config.yaml
balance_bias: false
norm_place: "pre"
parallel_block: false
steps: 13955
Below are experts of layer 6 (counted from 0) of a mixture-of-experts language model. Rows are named router (the router's row for the expert) and show model dimensions 192-255. Each number is 128 + 24 x the weight over its row's rms, rounded and kept within 0 to 255. Numbers have three digits each.
After each expert's rows: "comes after" lists some tokens at least twice as common just before its tokens as in all text. This comes from a sample of Wikipedia text that the model never trained on. Tokens count by the router's weight.

# expert 17
router:081160113091106143125116176126143143098147147130130140073113103150109157105153127133126112078101101081114099134141156100081099102162094152132110132153136096163142158119128130133161131127135148
comes after: "\n", ")\n", ";\n", "″N", " information", "aged"

# expert 48
router:148146101101146114102150101144111127084145162082136112161155156126130130185091170133140138145118138175132170141162163137127140144117127084175104126105123131101143080158091135132154128121119120
comes after: " to", " he", " and", " He", " also", " who"

# expert 109
router:142099128119173123141146155150128149102152104162126155189113126126138151121122164118141129104111097123091124143119156121150103104134159161121125133106109111106124146157124106158161076140126139
comes after: " |\n", "\n", "|---|---|---|---|---|---|\n", ")\n", "|---|---|---|---|---|\n", "|---|---|---|---|\n"

# expert 81
router:123145174160142112132114142127131122099143085143118126094111125144129121077177140110138099135077103140102134114094105116175153121140140157117126151086160084108110089123131089160147130153142127
comes after: " |", " (", "|", ";", " \"", "==="

# expert 64
router:084134172133092118139120099116109127100113173108171141098124137114121117091173124083135126127122146179140160099123107152137116120161106147113150146153140112166137083113092129157097147159121163
comes after: " (", " \"", " the", ",", ":", ".\n\n"

# expert 72
router:115109131112138091123108109140103141085137187126111127158123126127106127112099125193130106077140120099143100157117145168130095117120158143123103128103128069166143082133140146130149129059118156
comes after: ",", ".", " due", " However", " who", " more"

# expert 22
router:134158087167135114154116105163143141163153116104134089112106111101114130099150151130178133090118124144147075142087169114117148117142090163114110148105112141158098128089124115142159093122077147
comes after: " |", ")", "i", "\"", "o", "a"

# expert 110
router:159154117173125112127133167115109129143124127184112139103120117141135135187117141159137127133146121174145135165082126112129132152120152130067122147110090102140106109160120148127158131085151139
comes after: " the", " his", " that", " The", " this", " their"

# expert 31
router:153130120171136129131108124076111131089096126155143128134126167109119143124144154110124144109103118131126094112128125140083156103144079124110144138148136109128139120108096121149164148093143143
comes after: "\n\n", " =\n\n", ")\n\n", "=", ".\n\n", "==\n"

# expert 70
router:163137109128163156128148128155113148159181099102121147158106144127157189118141163109163137150091130143125094133113162154109122125129119129130141145126110086142084160132123094128144120147121101
comes after: " of", "|", " for", " with", " in", " People"

# expert 94
router:149124102107133122147112137103137133094132174135170151136114140130165137103136154154168139104091102131115112145088177104104161106155141138131123131109141090130169169088135126097124112148115148
comes after: ".", "′", "°", "°N", "00", " U"

# expert 127
router:119118131141154129121107148116078140113107136154177143095136160096130179150122125100146139162090138137141096143133068112131121125137156130139165121151154168163124095128116156153115131106129120
comes after: " the", " of", " National", " New", " United", " World"

# expert 53
router:103153152115124141158162124113109150105179119122080071140112141120132115114168144165132088124134134144165136119149130143109142156085098066119118177107115100099192095149096109171101138143143129
comes after: " a", " is", " the", " was", " as", " are"

# expert 73
router:147123081125106153153108133087164140121106113162173149119116102092111111106134136142162149094126112119147110129121136089104130108101130140145147109089130092099164145069160120101122126121162158
comes after: "1", "2", "3", "}", "4", " Species"

# expert 21
router:126117113130148122148154113139144135085142074146123113135119142085127143147139123074165150139117134115066127112114145101131148102131099160100127104119164117126134147158104136131174111115124119
comes after: ")", "\"", "0", "1", "2", " place"

# expert 95
router:141157104135130137153140148108145142134104115136134175151104141151157157147124144123134105106130117155107132145158158107107122136152140107107115156102154088099082142119101127156147097144122161
comes after: ".", ".\n\n", " that", "20", " of", "19"

# expert 34
router:117117104127177143125142145128123151158150103145134123139088119141166161143116145132158095092118100114102082136147151078112123123163153139166096111091132115117107145090142085162159080142140133
comes after: " ", "%", " JPL", "0", " |\n", ")"

# expert 77
router:147130073098114111146094149110078156137126090120111138114097107103143118135098114178133148129085117148116142109111142130140163135161144159106098117088153135078128112158083126123177096153146148
comes after: " ", " on", "On", " September", " November", " On"

# expert 33
router:141134084156167133173100167125114158139161125143115168175089144105127151135130152124148121093103111166136111142116156112111127100171128140105101160110127095136112160121102104161146096146136144
comes after: " ", " (", "19", " is", "20", " be"

# expert 91
router:101078154165147133140083124139100139106143080155142173147095180101135160130114148076154130125093098148137130110123139099109085080147154183146127171137156126145134121122123096156116160129117101
comes after: " |", ",", " the", ":", " in", "|"

# expert 36
router:116154106134158113155113155126142137121151133136159141160109167111124163127117139127167114069096111147114117156133157156138106093145124173140109141085142098135095168148117089135153099144099144
comes after: "19", "20", "18", "–", " (", " MPC"

# expert 80
router:116117137120137136146144134136136136106073132149088086143094150116148130132106142082142127119141119086133141141165093142065111171097085131118135167131124168165097112125083161100152156116121116
comes after: " is", " as", " was", " with", " in", " has"

# expert 122
router:139103096106093116140126119166084139113153107094100122150129114136138124185097163132140101133103160138137131117180130145117154141115093082115102163141133128092143117148100122166125112126130126
comes after: " was", " were", " is", " be", " been", " are"

# expert 76
router:117123081153170134184117158136140162153170144158122146178098138136134150137108141146165119091106095145126108150119176121131096111172124149097106124102105105149110129130108129154118120135163156
comes after: "|", " and", ",", " he", ";", " to"

# expert 92
router:115131090099153101136087142105094107110140170131171135128158150129153151107096142143072156105134100116105114130140165114138138137180107123092113098143139132111095150142111116127190145133124154
comes after: "20", "19", "18", "17", " August", "16"

# expert 112
router:148130096152162130163068160122111125141153129142101160146091147104156143165135141137181150116106137128087096171130165081105117128171099143116090174105128116111103152156116111166133080136145143
comes after: " the", ",", " and", " was", " to", ":"

# expert 78
router:150156159144144132150096147122116115111151091116154181179100128144084135133120156146107117088119127131124103148153133115134113124133113141135114146101142120113091160123106145099124098169117098
comes after: " ", " (", " $", " −", " +", "°"

# expert 5
router:138122166155125136128147093155149134159112130147094130140103094096142128117115144094111164133156111073158144130108169130117156116119122152088108131105115107127126157160119108119167116117130121
comes after: "\n", ")\n", " |\n", ".\n", "==\n", "|"

# expert 74
router:142136122142140084112128138159131162151163095127122135164110159131109154115123162077115139118083123141117113123110154091126124138172097139108093137107158091112117118120107174139168127149100119
comes after: "–", " ", ".", "-", "/", "6"

# expert 12
router:168143091152103111151105131137149133094162149142091123159094138145122138112095143100141106139109101089113093124104149115142128173180161120120168117115141103134073139109136135133112142153143155
comes after: "0", "1", "%", "2", "3", " —"

# expert 3
router:153163087143146140122171138118081140145138123141104091133098114155161124147150128140109150113125110138150111148117127098139103148170178137093107113103137098119150090163142066160155074122125135
comes after: " the", " a", " an", "'s", " his", " as"

# expert 89
router:156135122145155139136118115133131093161140141131128109134109103128148141114144130118163134109118102168123146114111160100125147125103141139096097107123109126099085172146102098126152105095166129
comes after: " |", ").", ":", "|", ".", " as"

# expert 35
router:136120098108134099173143115182108131157141135140084167151093096127105122171104142139148062128140128114140136160118160176127112154132117136083093130117078093164137123116138124120152136129110146
comes after: ".", ",", " It", " it", " he", " which"

# expert 105
router:126165103170126133168112131116110111135157131149134154154098130103135148132148156111178116084116124164134080149112142093089146142159124156133097154090156100168132140096113119156141083120119136
comes after: ",", " is", " \\", "}", "}{", ";"

# expert 90
router:147106077186119110152112134130115149129140110165125182153098135117148150126112148125161134082123113159129098143123180134146140106147143162122112147123129094120133138124106106145127090158166151
comes after: " ", " |", "1", ";", "0", "2"

# expert 27
router:130113089160168119168075151123110155157164122165116180174106157114132156126135157111171129089104121142136104140126163123129135114164104142123098162098127101132107154135104127153136088128157135
comes after: " ", " (", " |", "19", ";", "2"

# expert 60
router:117126089132118128132132126123105149105145104148149118119065125115138136132099136134144134112124122117148139142093208160173135114154133111079125161178114121074139155100117131157161128161110144
comes after: "|", " the", "1", "2", "3", "4"

# expert 71
router:136139090156148136174106160108124143141154118149118157163086131107142136148152163109155117093095121157109091157123168117119125104173132154100107132110126095144099138100107123149128097147154138
comes after: " |", ";", ".", " /", " ·", " to"

# expert 111
router:161159104130104128155114139098120154064120163108171150135148146130160141094149151100100124108165114158064119112125152118135130171159138095123166145120164090117148159120127107095110117158116160
comes after: "0", "00", "5", "10", "6", "50"

# expert 75
router:129129136143104101129121138087089154116156155176140147107146122122171158167178122088155149114122147140157146164116064110146179164151128120065111107107084145142100113109102131173141099165149138
comes after: " the", " a", " The", "The", "'s", " new"

# expert 57
router:092095164125170168130172140154123126148124129135111167164107133115134150195131112140156087139082136137142149125086087087097125136145102116143130158115144139085103118138116096144136129097164114
comes after: " \"", "-", " The", ":", "|", " by"

# expert 1
router:104100131169135142117140148119167162115119121128137145092116126191151141111146129150156138189099085138110114112139107105159122142121149172163094108080139082097150122162112101155138082117100116
comes after: "==", " |", "|", "See", "===", " See"

# expert 0
router:142130152095100131109119165136116126146147131122175105158117127143127149121124146080149118181142127107137151152096096129119140135118121165159092119139123097170084153111079165159136140097074128
comes after: ".\n\n", " |\n\n", "\n\n", " career", " life", "History"

# expert 115
router:126123101124147124143105135148121127132105161138104119125097125120139136085125144071136118097146133119166132162120208146103131127091133192171121158118156105112123137104124132155152117123129136
comes after: "\n", ",", ")", " |\n", ")\n", "i"

# expert 58
router:187122159127091121133114135119149118141134092151084118167100109082123138145151144134104166097110103111093128122136158135181111094173160124121120134093146117116108132136120102153112132134147162
comes after: " |", " ", "|", "1", "3", "2"

# expert 124
router:170134146156152120106184116180143111172134132147112172150092164117156169099131094079154130147184165116162120110117139130112099145084108142137132166148116148146106117147153155138121152096103163
comes after: " of", ".", " in", " to", ",", " on"

# expert 108
router:095147089141134136109126118122137096160155126129086131128159112129146101092111122121159127110102142142146170085089162103131137123076155138132113124121071180183110091151099093126139181100153144
comes after: " |", "|", ":", " in", ",", "-"

# expert 118
router:104182151146149133151130143134117097107146105148144125124141130120130153109140120151079109112173143162126146101129098092099108110084139149134104158111165134105107121103089095134140089134078121
comes after: " ", "20", "19", "10", "–", "-"

# expert 59
router:152136100158157139155067149162086156158152142169110175176094133112151161167148142122140125109106130157106092126127125109112129094166132135162128160101121124153110142146103102149107075149149127
comes after: ",", " the", ".", " by", ":", " of"

# expert 37
router:133127104177138111118129104087083177114146127107149102112124107124151154144170123121128138120140132144124130167124076113196139149144077125133108084090100140118161117156119108135157078159124141
comes after: " the", " a", " The", " its", "'s", " an"

# expert 113
router:117120167145158150136120108138105147098120162160083178165100143108133123106103138139126092160109080164157114126135133155090076125160123117136117119133115132117126150085108114120137125125141138
comes after: " |", ":", "o", "a", "ie", " USA"

# expert 2
router:108105140127142114123108160132072082169100156181098147154097154103102178177127133089126126156088123159139152136131112165112124119138150137110126144126134177114138139135096113135127146133160087
comes after: " |", "-", " by", ",", ":", " of"

# expert 121
router:172145117105116124130151141146157142113137084139142081105094158099095158137161155155127118136153124125111164114188130140115070142102095105138150156077132139090152125164137131167134136147143110
comes after: " the", " in", " at", " from", " of", " a"

# expert 44
router:109165125168125115142154132110100120145107126099157100111135105154150157105113104118168139082103132150122155154138117135133110135118134172129117084103095161138074166129093121153191134140095137
comes after: " ", " (", "–", " in", " In", "In"

# expert 125
router:144076133160130155142134159131096118093111073161178142103098169082154157108123133135159129123109139138165095144153130129108110112083114159145163124146191114138118105162114186139125181110074125
comes after: " the", " in", " United", ",", " South", " New"

# expert 47
router:101146117122143136162117146131103144140125157141119144129098134122159148118101128104128095170107118166143113144120095130124100114130117149124152114080091139169157121107107112125105095115132118
comes after: " the", " of", " and", ":", "-", " in"

# expert 32
router:130151132131155101121141159132092142133131133105120161162100137088156158136127118117119104127148146164145166108124120112117162135144124145117108117166103125148154128124100097143107099183152166
comes after: " |", ":", "-", " K", ",", " of"

# expert 88
router:154120165092179144138119110136110119166135108154121103156092151096109146118139156108167085149129126128132103078122103146177129154098105115118127154120101140119123094156102134133128123082120120
comes after: " the", " a", " and", " of", ".", " with"

# expert 50
router:105132106164156122150082148122137136147136156141107153149093139092126136129109154103175109097105140140157083141106167131120142097176119171137098173112125090134095150119102122149143091115173147
comes after: " |", ";", " /", " +", " director", " −"

# expert 114
router:156097126112157149129156171107146098123147139158127140141109123081143136119153168146129133095117090137140103101133136133140110120145118151143122114109119122175142141117096056146137100110125119
comes after: " and", " a", " the", " to", " was", " an"

# expert 117
router:120108126151173129167106152150131154158166146144121150165106118118162153110150153093173135082104117145122123166146136100129115134171118180085115140116134104120133145107108107146151096152175129
comes after: "|", ";", " |", " the", " and", " ("

# expert 38
router:119149122140170133136127138155144124146172120148160172167096128136135162088118163103167117119116106142091104138091165101176148125129130162142119133115134100129129114071106131135151090138168123
comes after: " |", " x", ";", " MPC", "2", " Apps"

# expert 116
router:163095127095146145099115162131137137119120151164153122157116149143130142125115179137145149095092121134113101109090124107076120097140110143147111098075148123127104127115133099127137132135137161
comes after: ".", ".\n\n", " Award", " known", " named", "==\n"

# expert 30
router:171150152151121116136090134142158114124149088126125153162107120159096151093111183066136120101107100074106100101154154163168140151135125112137114132103134132123108165113120120105095129147155157
comes after: " |", ";", " /", "%;", " ft", " ±"

# expert 43
router:114118087137103168165162093128161165130154100161123126090105125141122087085148148122143105129117127146147133149092133154126116125161097137123117101100106098156168110119108137138120085159128155
comes after: " the", " a", " and", " of", " \"", " to"

# expert 15
router:121104114146148159151093151101098132111125130147120176165101160119140150128121153117145129140122116176153123160103082113117110113125101161128126154127155131120150131123111082144108090141150146
comes after: " |", ",", " the", ".", ";", ":"

# expert 56
router:091151125118139141111159149109166134081100125122121134122120133113103120102163120129140141110115148110141126120121161107122124111174077111117143114087151124112160102133164092166150064157126117
comes after: "-", "\n\n", " •", "″W", ":", ")\n\n"

# expert 51
router:164095155135152130106150119159123106152155082161122131128095138113135155093131154118136116130104108112128101142123156161126088126107119097128115159133190126115104137111106144133132153122109138
comes after: " of", " in", " at", " for", " to", " on"

# expert 83
router:148111089145172148120113105144116127150128131122136127142123091128116119135118129135177085147146117106135146123172147144100145093120104171096107128103104140148119131146153144149146119105125120
comes after: " such", ",", " known", " well", " along", " served"

# expert 61
router:105148092174162122141063149144134143157170118131158158194104128127130140109088137157141103099117127148117126160119130113129123122150123148123102142110161113114103148076119107139144108147124153
comes after: "19", "20", ",", ".", "18", ":"